config = dict(
    d_model=256,
    norm='rmsnorm',
    norm_eps=1e-06,
    optimizer='soap_variant',
    dataset='wikipedia_en',
)
Below are experts of layer 6 (counted from 0) of a mixture-of-experts language model. Rows are named router (the router's row for the expert), up (a neuron's input weights, with its number), down (a neuron's output weights, with its number) and show model dimensions 0-255. Each number is 200 + 40 x the weight over its row's rms, rounded and kept within 0 to 999.
After each expert's rows: "mostly gets" lists some tokens that are sent to it at least half of the time; "comes before" lists some tokens at least twice as common just after its tokens as in all text. This comes from a sample of Wikipedia text that the model never trained on. Tokens count by the router's weight.

# expert 22
router,195,214,161,198,142,144,219,236,237,216,215,209,165,155,209,238,180,236,159,283,232,161,220,215,185,224,213,224,210,227,224,208,168,120,197,195,256,198,243,159,317,195,191,188,150,241,120,235,210,206,272,278,181,175,189,141,177,232,216,255,186,186,188,239,209,205,179,179,234,211,249,164,99,148,173,263,185,231,192,236,206,165,235,137,211,237,229,192,211,218,241,138,201,204,239,239,260,144,174,196,181,193,178,263,199,235,208,144,150,244,186,269,224,201,225,260,167,178,244,208,291,117,236,260,161,255,192,197,232,209,129,129,197,259,252,214,166,196,249,215,187,168,205,189,179,229,161,167,203,196,172,148,174,212,227,242,200,202,223,219,179,208,206,275,175,272,171,275,268,220,161,143,236,153,63,241,204,203,293,135,163,188,191,223,162,197,243,241,195,188,229,182,265,173,243,223,182,223,189,199,166,199,246,203,191,202,206,189,186,195,184,196,268,197,237,234,159,187,160,174,229,220,185,223,242,212,129,114,289,139,190,171,212,132,222,164,128,168,193,259,288,247,192,276,216,234,236,285,154,150,226,214,215,214,163,178
up0,222,179,172,219,195,137,243,243,126,234,208,169,184,212,162,211,224,260,102,185,262,206,147,177,175,192,218,209,224,253,168,235,173,183,242,213,175,180,197,231,76,137,122,238,120,197,189,178,182,182,138,164,235,207,215,211,206,222,218,165,214,260,191,166,212,203,156,311,177,202,202,210,233,228,211,171,170,202,236,239,158,224,176,247,166,207,183,229,191,267,192,168,212,143,261,158,198,210,203,176,140,251,183,192,137,218,226,151,258,248,218,267,167,202,234,202,166,200,187,185,225,224,128,174,175,242,116,173,226,216,232,173,215,206,97,178,158,230,175,277,226,315,159,189,292,232,197,194,196,211,185,173,181,262,247,156,179,201,184,257,133,176,238,220,194,256,157,232,190,169,191,247,203,230,190,227,156,258,249,170,243,208,219,277,115,176,204,249,198,201,142,219,235,171,188,229,205,180,238,258,169,207,154,223,184,222,180,256,188,116,136,179,160,179,272,187,172,197,248,146,207,242,140,160,174,129,115,181,263,177,254,223,169,220,144,216,165,231,144,147,185,182,188,158,244,196,181,242,98,231,218,227,273,174,170,208
down0,205,248,214,217,206,242,118,223,264,111,201,145,202,194,229,227,191,218,218,192,152,180,221,181,271,224,236,252,165,178,109,243,222,266,252,228,292,235,228,255,238,232,212,212,202,279,144,190,196,232,184,212,280,177,193,164,166,256,246,172,241,149,210,220,170,181,218,122,214,230,233,176,165,179,186,164,249,270,264,179,213,143,180,187,241,206,222,140,170,196,232,207,247,195,148,216,181,241,209,225,219,217,225,201,185,157,159,229,185,150,213,193,281,287,230,182,342,201,220,201,229,168,221,164,189,133,245,130,204,239,264,191,162,217,225,206,265,245,192,159,179,200,152,235,208,266,127,203,230,207,165,126,146,159,141,128,187,205,238,114,142,215,139,197,243,171,118,160,228,162,212,233,238,158,192,202,214,190,225,182,236,179,224,180,191,138,172,158,196,172,173,189,170,218,194,217,210,150,217,185,300,212,209,236,153,148,163,134,204,181,146,203,210,214,175,216,167,168,151,147,242,265,177,240,227,246,210,236,288,211,157,231,241,200,223,227,271,225,198,185,245,207,157,223,252,192,206,151,237,186,225,141,123,253,248,168
mostly gets: "===", "==", " =", " ==", " ===", " ("
comes before: "\n", "1", "9", "2", "born", "S"

# expert 15
router,143,214,161,168,234,143,226,140,149,213,276,143,174,183,177,228,217,280,131,213,146,265,196,187,205,159,153,183,200,188,191,150,157,219,193,228,228,238,275,177,173,180,231,179,319,232,220,199,178,293,187,151,262,222,210,147,247,226,189,248,250,187,172,165,195,139,169,203,246,213,209,178,146,164,207,194,182,251,164,193,162,195,118,205,180,235,245,216,189,153,141,137,197,283,245,242,230,206,210,203,233,224,138,266,183,213,221,180,166,217,224,235,162,205,193,240,231,207,288,200,216,172,235,266,192,213,157,278,213,174,161,154,213,226,172,191,211,205,196,160,206,126,221,199,136,225,220,166,214,195,109,259,155,200,186,221,221,200,184,140,135,193,211,255,153,197,167,171,261,99,193,210,257,267,191,161,258,209,198,129,157,182,248,253,236,178,172,226,170,167,244,196,185,257,122,164,163,220,141,236,246,229,240,156,198,183,127,212,211,142,211,194,218,138,239,190,165,199,200,136,278,213,181,191,190,169,221,226,236,197,237,208,155,230,144,266,257,147,163,236,212,266,260,193,269,245,172,200,179,122,208,165,195,196,245,110
up8,248,158,293,178,185,194,175,256,162,244,250,197,239,180,172,204,142,238,221,148,273,152,208,193,185,174,174,238,203,211,248,112,169,198,153,152,196,236,229,204,245,187,77,193,193,222,281,306,278,189,205,220,182,211,241,190,225,288,267,176,146,207,170,165,252,238,204,205,206,190,275,200,273,239,193,137,196,126,212,247,149,124,172,234,210,178,171,142,63,180,258,164,215,173,131,219,195,252,221,194,213,174,146,240,212,189,211,235,209,160,153,195,206,178,172,170,142,259,280,215,158,281,233,201,253,176,239,259,191,133,263,202,235,160,211,183,205,230,199,170,150,221,155,192,146,232,207,151,222,147,155,223,165,210,179,198,166,252,203,215,145,228,176,221,224,203,224,310,211,170,207,260,164,251,263,162,256,169,207,217,122,162,160,253,164,230,224,237,236,208,171,164,160,247,220,257,255,217,154,162,164,135,182,137,253,207,221,179,158,222,226,141,204,146,210,223,202,205,137,164,191,190,199,195,167,227,240,226,183,220,194,180,203,182,162,193,186,217,155,229,175,184,189,161,227,164,207,209,219,232,185,213,171,226,258,131
down8,287,240,170,196,175,193,201,185,161,216,194,225,207,171,232,200,228,245,209,281,220,261,218,152,164,121,229,167,149,257,156,132,203,210,208,158,233,212,185,230,146,205,186,162,248,206,194,148,212,151,266,206,158,240,135,267,189,197,247,235,204,166,208,143,210,147,165,203,249,219,156,216,211,176,235,181,214,198,229,193,212,228,177,151,174,217,221,211,240,266,203,252,179,227,258,163,244,248,295,192,151,196,149,193,197,174,147,186,117,192,269,181,212,260,205,269,257,160,185,197,210,215,285,228,154,166,112,176,161,194,161,198,301,196,202,173,255,317,171,258,212,255,236,287,215,171,217,201,143,143,224,248,205,184,152,225,157,169,197,164,190,191,158,271,194,167,190,146,230,157,203,181,266,205,227,176,285,186,226,178,204,184,259,253,201,164,253,195,209,207,204,207,245,257,123,179,218,99,142,257,257,189,165,183,218,218,161,163,213,223,191,192,128,170,151,212,144,175,168,158,152,173,216,140,169,185,145,172,216,165,186,228,250,214,197,187,241,169,197,233,95,146,175,189,199,159,141,200,106,162,174,197,170,199,174,260
mostly gets: " for", " of", " among", " For", "For", " Of"
comes before: " the", " a", " his", " her", " their", " its"

# expert 30
router,189,168,99,194,186,204,246,239,165,127,198,183,182,106,198,173,180,194,221,165,220,150,267,262,208,251,221,298,173,232,213,206,197,189,186,115,217,193,175,166,165,166,170,197,191,205,254,179,262,201,257,209,280,177,167,134,223,262,205,195,225,224,158,173,119,195,178,149,141,242,264,259,170,168,214,183,154,222,195,144,189,134,192,191,159,167,211,182,271,228,231,180,148,253,250,242,199,207,224,296,204,129,197,182,205,187,183,171,263,140,137,200,176,210,205,258,265,257,243,154,189,194,105,224,164,238,157,218,252,122,146,215,244,184,213,247,219,240,166,81,262,227,173,132,186,258,186,148,245,177,213,200,179,188,218,148,130,186,179,217,218,225,141,221,153,211,200,202,221,209,208,153,232,258,167,237,167,123,233,164,191,225,191,178,263,219,197,209,178,211,200,205,223,204,176,229,200,201,216,138,156,263,153,181,128,146,233,192,245,190,232,208,250,226,151,197,164,212,263,242,217,167,133,215,172,189,247,210,199,106,224,161,164,188,281,185,215,208,238,243,200,213,229,229,224,244,228,167,189,179,189,163,155,155,109,131
up8,168,218,221,184,175,207,221,127,197,141,298,215,182,126,173,172,125,194,197,152,163,245,184,190,250,146,236,217,209,177,137,195,165,243,195,219,213,228,182,189,198,205,158,203,156,232,127,272,170,125,204,144,203,232,227,149,238,170,235,227,250,215,246,194,211,154,242,270,167,285,210,258,202,210,180,166,224,173,181,230,195,184,205,195,144,215,162,116,248,209,234,178,228,195,192,289,167,178,206,173,226,98,248,193,206,174,185,187,150,178,196,206,214,185,213,224,191,268,208,219,155,256,167,202,135,181,154,194,193,117,278,218,202,186,182,190,311,154,154,217,174,124,196,235,126,207,190,178,176,201,191,139,161,171,182,268,195,211,156,193,164,134,146,178,236,207,228,240,178,243,159,144,242,275,146,237,145,160,154,185,229,188,107,188,216,177,173,191,216,227,214,203,223,286,133,192,281,202,220,189,160,136,219,196,126,150,243,200,174,184,243,194,251,181,217,176,194,146,205,168,263,188,205,226,183,164,250,138,177,233,133,203,179,202,197,129,267,162,291,150,160,234,145,216,270,144,218,184,145,201,205,184,226,189,105,193
down8,263,243,254,130,256,215,249,216,218,232,202,111,150,247,190,184,205,232,253,245,186,228,245,210,141,203,132,148,217,234,208,245,142,190,179,173,250,179,203,185,286,152,103,240,274,212,183,214,240,208,218,161,199,175,255,219,223,228,181,202,221,290,247,216,186,247,164,176,199,150,186,98,240,234,241,188,206,239,98,156,210,243,207,193,182,188,227,209,182,186,161,223,216,175,224,164,231,265,187,210,261,233,248,215,238,241,262,256,156,256,197,191,144,235,201,171,220,147,173,224,180,167,162,129,238,196,204,207,266,141,150,223,204,242,214,179,239,203,205,230,218,198,148,254,174,134,329,221,258,228,206,100,160,247,144,213,201,205,236,152,279,189,274,166,206,197,247,203,187,213,193,236,216,206,192,206,175,214,197,244,199,205,170,194,166,260,167,223,205,177,185,182,166,139,231,167,171,261,105,242,218,246,297,224,218,169,196,143,174,276,113,151,242,212,201,231,170,184,146,138,186,207,179,203,232,258,211,170,164,203,173,209,210,307,157,219,206,197,217,154,233,165,256,193,204,213,162,270,184,247,221,197,229,200,166,232
mostly gets: "On", " On", "See", " From", " Genus", " Coordinates"
comes before: ":", " the", " a", " office", " zone", " by"

# expert 11
router,186,169,99,188,280,161,184,218,99,229,229,210,206,186,208,204,191,165,239,236,185,171,174,203,187,150,241,229,76,223,246,230,236,223,247,211,217,191,125,243,287,128,219,170,210,157,256,187,255,245,193,167,139,132,166,184,166,156,170,295,165,223,259,268,169,170,207,230,233,135,271,231,189,203,187,87,203,184,164,245,176,175,165,129,226,237,173,221,206,232,238,172,204,238,204,162,193,258,223,235,216,210,269,201,219,155,148,220,170,162,244,215,203,126,205,236,232,198,163,225,236,145,170,217,172,175,187,195,199,204,140,199,247,240,220,247,192,198,194,235,204,243,204,201,222,188,293,250,230,160,231,230,210,175,185,260,228,178,239,195,180,224,265,207,152,251,194,161,234,122,142,185,267,213,171,217,218,141,261,169,175,132,221,202,208,191,251,176,183,175,190,181,178,204,197,269,220,212,187,211,199,243,132,279,190,179,197,157,144,181,196,129,201,202,195,211,170,248,187,144,286,197,215,233,227,131,205,155,225,205,229,238,245,123,257,247,208,129,161,300,166,206,211,247,225,231,190,196,125,195,303,177,206,224,219,186
up8,238,157,196,203,202,211,172,199,212,249,197,182,221,185,156,210,151,199,169,169,165,167,220,235,190,216,193,235,200,215,166,168,167,271,218,168,212,223,159,242,232,211,190,138,191,252,282,167,173,160,163,179,170,201,184,214,182,166,234,218,193,278,180,175,211,205,175,238,263,140,116,208,240,215,204,169,241,198,198,225,184,248,169,188,187,232,212,223,246,235,346,180,279,276,239,212,287,241,220,236,268,164,165,254,225,185,189,289,226,181,255,158,166,122,209,198,228,195,233,190,278,196,179,227,197,102,234,161,170,177,208,276,179,274,244,276,166,276,186,250,110,214,241,172,207,259,247,263,173,161,215,202,193,154,213,153,136,253,222,214,188,215,273,181,215,293,159,161,187,190,90,212,177,171,220,166,242,144,199,226,121,159,210,240,188,171,172,159,231,170,198,215,188,195,161,273,237,165,275,197,172,217,225,218,201,202,177,221,156,210,263,251,222,205,142,174,246,211,252,180,217,270,264,202,221,178,182,208,195,245,184,182,248,246,213,235,159,172,257,203,240,136,235,191,200,209,125,201,263,238,161,190,210,223,280,123
down8,169,221,239,223,205,234,166,153,200,211,123,165,162,277,135,248,175,253,212,242,283,211,152,172,155,224,122,183,161,194,204,211,259,189,198,190,262,215,185,197,243,232,205,258,170,171,192,224,187,135,239,225,202,247,239,183,229,191,234,182,305,206,190,166,154,232,202,188,203,180,227,185,253,208,102,182,288,198,178,180,200,113,246,228,181,256,255,227,202,131,217,202,261,221,160,195,202,187,208,249,180,260,242,278,238,167,203,115,130,253,249,269,242,241,240,246,168,219,190,200,220,159,229,219,254,145,220,298,182,221,205,223,200,132,181,224,216,175,189,253,208,252,208,245,233,197,207,250,217,188,204,159,208,198,222,172,139,176,152,218,277,187,202,236,229,190,232,160,244,132,259,117,228,173,195,117,219,161,231,277,197,193,132,154,196,187,203,165,273,199,164,217,200,214,185,183,278,196,163,161,237,167,193,242,231,269,200,149,209,189,238,171,171,157,213,176,207,208,164,188,157,217,202,225,224,270,222,224,216,182,201,284,235,131,120,183,277,204,174,229,103,236,117,145,242,159,173,253,194,214,225,182,186,228,247,246
mostly gets: " year", " years", " months", " week", " month", " summer"
comes before: " of", "s", ",", ".", "ing", " and"

# expert 17
router,203,209,189,232,250,151,177,185,235,179,146,183,200,117,153,161,152,177,217,209,203,198,221,250,225,231,146,215,199,252,254,260,170,167,185,128,284,230,223,200,244,217,222,220,228,192,230,187,275,223,262,208,169,72,191,225,195,199,156,251,251,253,213,130,117,168,252,147,273,214,241,153,173,197,220,221,244,200,136,242,173,242,142,96,174,212,140,177,227,221,163,227,122,212,187,148,176,188,158,209,204,177,243,224,182,177,177,213,188,243,198,191,241,171,245,207,131,233,178,216,274,206,224,230,187,215,229,228,163,217,159,162,195,175,212,184,180,203,243,232,207,191,246,161,197,166,243,172,224,180,204,223,153,148,190,210,114,198,196,205,170,214,192,190,218,266,239,197,181,223,214,201,246,292,183,276,286,215,184,164,148,246,267,250,241,189,215,219,175,234,206,201,115,224,251,253,243,133,167,224,160,187,258,238,232,219,232,190,197,170,253,126,271,156,219,208,185,174,254,265,201,189,151,177,188,95,217,167,204,210,94,223,217,158,245,163,219,176,181,181,221,253,226,235,229,256,157,200,186,160,285,161,216,157,127,114
up8,177,203,242,202,207,183,253,175,222,145,229,182,192,201,183,185,203,184,106,209,166,165,228,187,158,258,183,281,258,205,187,170,148,213,215,212,247,135,213,225,170,195,284,188,301,165,170,167,225,204,232,167,258,306,191,258,167,195,155,227,212,290,229,229,185,228,136,218,228,192,201,163,235,237,161,213,174,218,225,202,205,200,162,208,225,167,242,171,211,173,231,198,241,207,159,117,260,172,219,210,185,205,200,178,225,238,218,207,170,202,215,231,230,224,231,216,180,113,126,91,185,280,201,209,205,277,187,227,119,201,235,215,221,243,191,110,188,235,176,162,236,207,221,227,157,212,176,174,226,224,253,225,227,157,195,164,219,245,154,230,228,246,295,176,159,190,173,229,168,196,210,191,178,177,180,192,149,186,218,181,216,182,161,251,171,202,238,196,145,238,203,160,180,215,253,145,213,160,293,224,224,164,221,234,211,190,164,286,163,261,223,221,218,302,298,168,185,150,136,157,240,161,223,175,164,160,215,113,201,151,208,141,188,235,222,135,256,196,288,178,260,210,303,236,153,205,255,223,227,289,199,222,170,183,268,154
down8,203,296,255,254,191,231,196,177,204,153,281,149,199,160,177,174,209,186,196,183,170,209,182,206,149,193,218,253,207,166,242,179,180,250,198,182,176,163,195,255,188,181,225,111,310,273,231,234,153,182,196,184,183,161,160,225,201,151,237,143,153,260,210,243,237,233,99,209,191,148,131,183,197,156,242,242,175,192,184,188,187,214,182,204,236,236,211,236,231,128,189,276,230,250,210,183,183,180,195,163,153,226,150,192,165,178,197,252,158,232,156,183,244,181,188,274,161,210,155,227,136,165,162,174,204,161,217,229,165,190,102,242,210,157,150,208,241,166,194,216,105,266,184,201,267,212,151,141,134,179,245,243,241,169,265,244,206,170,174,214,195,251,228,218,211,244,159,224,238,223,232,192,222,215,301,130,164,293,145,250,229,251,130,211,229,187,243,238,153,258,209,177,251,192,247,113,216,249,217,201,205,205,217,187,269,188,203,210,190,212,209,218,208,281,201,155,143,165,218,135,133,219,186,176,104,202,262,213,164,145,202,173,204,220,270,200,237,144,199,198,177,256,262,237,243,181,154,213,146,189,190,138,208,243,228,179
mostly gets: "les", "ts", "ations", "s", "es", "ins"
comes before: ",", " of", ".", " and", " are", " in"

# expert 24
router,188,312,229,158,288,129,196,134,187,192,182,178,141,174,182,282,164,167,226,227,167,146,268,202,234,175,193,317,189,240,188,212,186,245,149,229,198,303,185,166,143,146,201,260,196,210,167,242,242,200,250,223,178,221,175,228,168,224,151,232,231,189,269,241,200,170,237,198,186,235,174,183,174,219,240,100,221,207,293,164,166,218,241,146,105,244,164,189,154,144,158,149,272,217,197,149,247,231,217,195,233,188,184,221,192,248,250,169,212,189,191,215,197,174,207,162,211,221,254,215,242,144,150,148,176,198,160,232,167,192,134,218,191,161,227,191,279,181,204,165,223,88,206,199,157,211,130,175,230,135,213,208,217,240,260,203,182,168,234,197,216,229,238,194,203,168,256,286,196,262,220,213,242,211,148,230,152,149,247,141,215,203,188,163,197,194,140,219,179,251,192,241,213,117,186,219,207,233,221,206,144,235,236,206,162,211,144,176,180,174,259,229,207,193,202,220,227,277,279,201,193,178,206,289,209,145,153,201,210,242,209,132,151,223,204,221,130,211,157,230,253,141,187,280,232,267,148,214,213,163,185,219,216,212,211,187
up0,205,177,197,249,182,158,203,204,131,185,172,195,245,174,257,244,193,186,161,223,261,200,123,163,262,80,213,206,87,213,155,239,161,185,241,253,233,264,156,212,160,121,237,219,254,249,129,199,152,171,211,230,260,220,234,152,188,186,144,261,161,244,132,238,219,166,227,204,217,188,130,171,195,135,250,199,243,180,150,239,284,239,194,257,124,225,166,164,178,224,217,141,149,183,152,239,226,175,192,205,260,217,202,214,189,144,255,138,255,217,202,177,188,254,166,219,199,226,203,113,191,182,166,168,155,223,186,136,223,139,168,201,223,242,219,244,186,205,204,163,252,231,263,121,201,176,148,212,147,138,166,215,226,198,239,170,216,188,230,212,164,204,172,236,229,178,186,150,187,264,169,235,159,173,134,260,215,158,193,166,187,192,163,223,177,177,165,238,199,198,205,173,188,176,222,230,207,186,190,194,193,172,110,149,218,198,197,218,215,169,176,189,156,195,130,180,136,288,203,201,234,243,234,275,163,220,204,235,247,222,241,189,178,163,284,311,209,225,177,211,182,90,189,152,250,192,227,189,248,223,232,188,276,268,242,218
down0,176,215,116,241,190,177,262,214,223,191,161,115,242,141,249,158,248,198,151,245,179,184,170,120,270,260,211,156,177,206,187,194,176,171,232,276,214,172,184,227,211,164,237,245,268,253,260,199,148,179,163,197,290,286,143,203,203,197,256,205,190,198,98,177,211,169,160,238,221,171,210,206,205,210,224,224,215,227,210,204,284,249,149,207,207,244,230,193,201,187,266,179,156,233,239,225,266,237,197,200,180,219,204,217,162,202,240,178,193,239,201,283,131,242,198,162,210,260,287,202,155,230,172,206,114,180,239,99,236,190,244,204,204,215,238,206,187,242,208,159,196,167,202,195,205,194,230,146,133,203,187,202,200,235,180,213,193,172,219,164,274,170,163,265,233,242,158,149,231,251,201,189,213,181,239,188,184,196,139,199,239,222,317,170,233,146,230,231,211,271,229,196,148,157,190,190,207,183,263,104,163,253,205,208,187,188,262,176,149,224,160,209,164,309,167,245,202,284,162,254,223,211,246,232,231,196,227,88,177,203,190,228,179,255,155,229,235,140,189,150,219,249,224,155,216,171,195,227,144,243,189,244,222,255,239,198
mostly gets: " father", " own", " largest", " oldest", " highest", " original"
comes before: " of", " was", "'", " is", " to", "est"

# expert 12
router,179,235,204,195,268,131,243,260,146,179,249,165,174,223,201,162,213,228,184,169,199,136,266,251,242,120,101,186,210,189,264,243,177,196,163,189,231,170,199,245,187,138,154,154,207,192,229,150,195,276,250,237,219,110,210,220,237,188,205,140,311,213,173,247,101,116,214,216,164,194,201,227,158,147,211,172,165,247,202,209,233,141,184,216,141,140,225,238,206,206,260,215,191,242,183,124,250,177,182,276,196,263,186,166,241,238,221,111,147,176,208,188,171,214,246,243,197,196,208,238,193,307,193,262,181,177,214,239,257,234,214,147,237,255,163,231,192,263,136,189,254,204,261,215,187,198,217,262,263,200,144,214,243,208,220,240,220,206,224,212,176,190,201,203,203,231,188,280,253,165,144,169,210,178,109,272,157,188,164,213,240,141,226,180,190,172,240,249,207,177,229,174,216,186,213,137,153,155,192,227,210,296,184,203,138,162,158,234,211,184,211,212,256,151,180,259,192,220,222,154,262,189,181,243,222,169,187,209,117,186,198,224,128,242,147,242,217,187,171,202,247,201,226,173,244,180,183,212,163,175,232,158,138,145,203,181
up0,94,186,235,145,200,148,133,248,201,146,197,165,310,179,150,180,226,147,177,181,210,206,265,243,241,164,239,221,160,199,163,137,234,244,177,152,188,180,190,219,148,224,184,155,300,195,156,145,218,164,253,266,156,186,188,286,195,282,237,148,239,219,201,211,180,161,229,137,198,219,197,241,199,199,158,208,224,260,149,241,204,167,240,227,119,258,244,127,173,164,246,202,228,248,169,223,191,257,253,242,196,190,155,161,199,167,199,118,175,182,204,145,176,274,199,144,157,198,239,225,216,166,248,261,260,150,204,185,162,179,218,128,202,199,169,186,206,223,270,211,205,205,205,178,201,215,195,135,214,319,199,192,291,193,193,143,178,178,274,165,113,174,195,217,181,205,176,245,201,192,173,173,235,168,182,153,187,191,227,222,186,206,167,169,218,207,158,195,214,231,190,177,292,221,208,177,204,167,157,269,184,216,190,200,186,273,174,194,96,216,181,179,146,223,193,233,192,221,182,224,144,211,237,157,142,231,185,231,214,170,140,236,176,195,198,175,165,181,165,241,303,220,179,244,264,212,215,109,237,225,228,234,113,214,252,207
down0,201,202,202,163,157,221,187,171,236,178,104,166,222,229,110,217,234,202,146,260,216,217,200,187,192,156,165,245,209,280,211,218,191,207,167,157,211,164,197,239,184,225,205,207,254,218,212,171,175,167,178,183,166,250,213,214,250,190,158,166,184,278,247,187,221,288,101,307,222,203,143,208,176,146,214,201,217,202,252,207,183,215,232,218,236,253,188,166,252,236,116,198,224,239,242,267,219,200,181,226,207,127,200,216,218,166,202,154,190,250,169,214,215,258,163,202,188,193,121,219,199,186,219,86,142,242,173,155,173,250,196,221,144,237,144,170,275,180,79,165,213,221,224,267,140,193,252,185,161,176,255,138,150,150,264,218,159,213,198,203,194,175,172,225,215,209,212,192,184,227,214,198,182,173,149,155,244,184,210,206,165,212,232,218,164,207,306,255,191,177,159,222,160,170,290,257,252,161,228,280,176,221,184,247,271,173,165,221,222,185,223,252,216,189,208,231,198,205,211,310,224,214,252,215,136,215,189,257,160,215,114,170,196,167,213,177,223,201,226,295,271,190,174,192,147,188,204,170,189,196,232,140,194,168,83,219
mostly gets: " MF", " Democratic", " Votes", " Animali", " DF", " Labour"
comes before: "s", ",", " of", ".", " in", " and"

# expert 7
router,121,196,180,194,215,192,216,228,173,180,169,194,171,123,219,259,149,228,230,236,221,250,199,207,212,169,146,189,102,261,231,210,172,229,234,143,235,266,298,197,242,166,217,190,259,242,174,206,258,288,189,177,180,154,182,209,186,201,163,230,181,242,253,233,179,192,245,255,177,123,321,193,209,189,215,178,192,268,222,236,121,160,190,229,103,212,237,161,241,259,208,212,246,215,289,209,219,213,184,228,180,133,213,244,195,182,148,184,163,193,140,222,196,261,281,181,174,208,179,181,254,221,178,226,140,269,126,220,163,158,218,173,235,167,181,208,126,160,228,174,244,161,158,197,193,207,239,193,236,140,164,161,240,209,237,215,211,178,171,201,203,211,231,166,192,274,155,217,245,172,139,153,185,253,122,207,199,193,293,188,252,170,170,202,168,218,202,231,181,204,204,181,229,99,239,170,249,228,257,164,254,188,191,190,211,155,222,187,194,156,145,94,182,201,183,277,243,217,182,110,215,197,239,154,129,175,173,191,210,116,170,190,204,234,208,200,157,264,214,203,289,168,262,194,139,177,213,174,171,174,223,224,177,210,162,217
up0,198,208,202,180,144,250,238,169,256,198,156,199,221,165,208,272,263,246,186,136,248,138,184,224,136,206,215,209,274,209,238,210,148,111,164,165,194,166,195,184,194,212,280,281,141,152,209,283,214,202,213,244,151,170,152,221,226,234,255,213,237,191,186,196,202,198,232,211,227,176,200,209,208,191,264,226,118,244,287,226,174,179,206,230,232,243,209,228,209,229,238,240,202,164,155,217,183,201,153,214,208,183,159,140,166,162,131,274,171,175,216,162,163,236,111,148,231,211,286,204,171,278,248,138,155,209,156,201,228,216,177,193,236,199,220,163,142,224,216,187,254,169,151,251,216,217,215,271,238,241,219,148,149,109,170,178,201,204,208,191,168,218,213,229,143,219,339,135,307,208,215,180,210,221,132,191,264,216,204,224,167,177,275,224,171,167,206,211,267,214,247,174,223,123,192,233,141,183,139,304,212,175,190,139,185,187,179,207,191,237,209,182,217,228,255,212,220,155,253,258,152,129,215,266,152,225,194,231,229,179,195,165,185,243,240,247,153,225,235,273,176,178,224,214,200,230,240,189,216,167,223,195,191,201,206,279
down0,205,137,150,165,247,143,227,188,133,184,236,216,132,233,192,217,186,164,179,255,253,173,257,244,215,184,171,141,139,189,185,188,135,211,196,149,246,219,115,228,266,130,147,166,244,215,213,158,249,155,125,226,185,159,221,229,212,204,225,181,146,248,196,243,213,227,188,209,171,130,190,269,216,200,277,183,246,230,145,248,164,211,229,242,212,150,215,55,231,163,210,201,197,185,132,219,190,177,185,199,224,164,186,172,228,242,249,151,214,244,166,269,178,171,185,207,219,155,188,188,172,155,239,229,281,183,117,164,191,138,222,227,183,192,227,213,241,168,169,157,166,184,199,197,160,199,193,144,147,225,199,184,251,94,183,196,184,157,184,228,205,163,199,172,242,154,121,231,188,113,130,193,204,172,223,122,190,295,214,222,248,222,167,238,265,225,227,169,147,253,212,194,216,240,197,185,238,229,211,153,221,188,250,255,180,207,195,110,142,210,191,197,215,159,225,249,168,287,206,219,255,251,217,138,194,183,237,194,176,138,121,242,203,224,216,172,238,161,177,153,174,248,191,148,271,185,176,206,221,255,130,225,193,209,173,120
mostly gets: " was", " is", " been", " were", " have", " has"
comes before: " a", " was", " be", " been", " to", " not"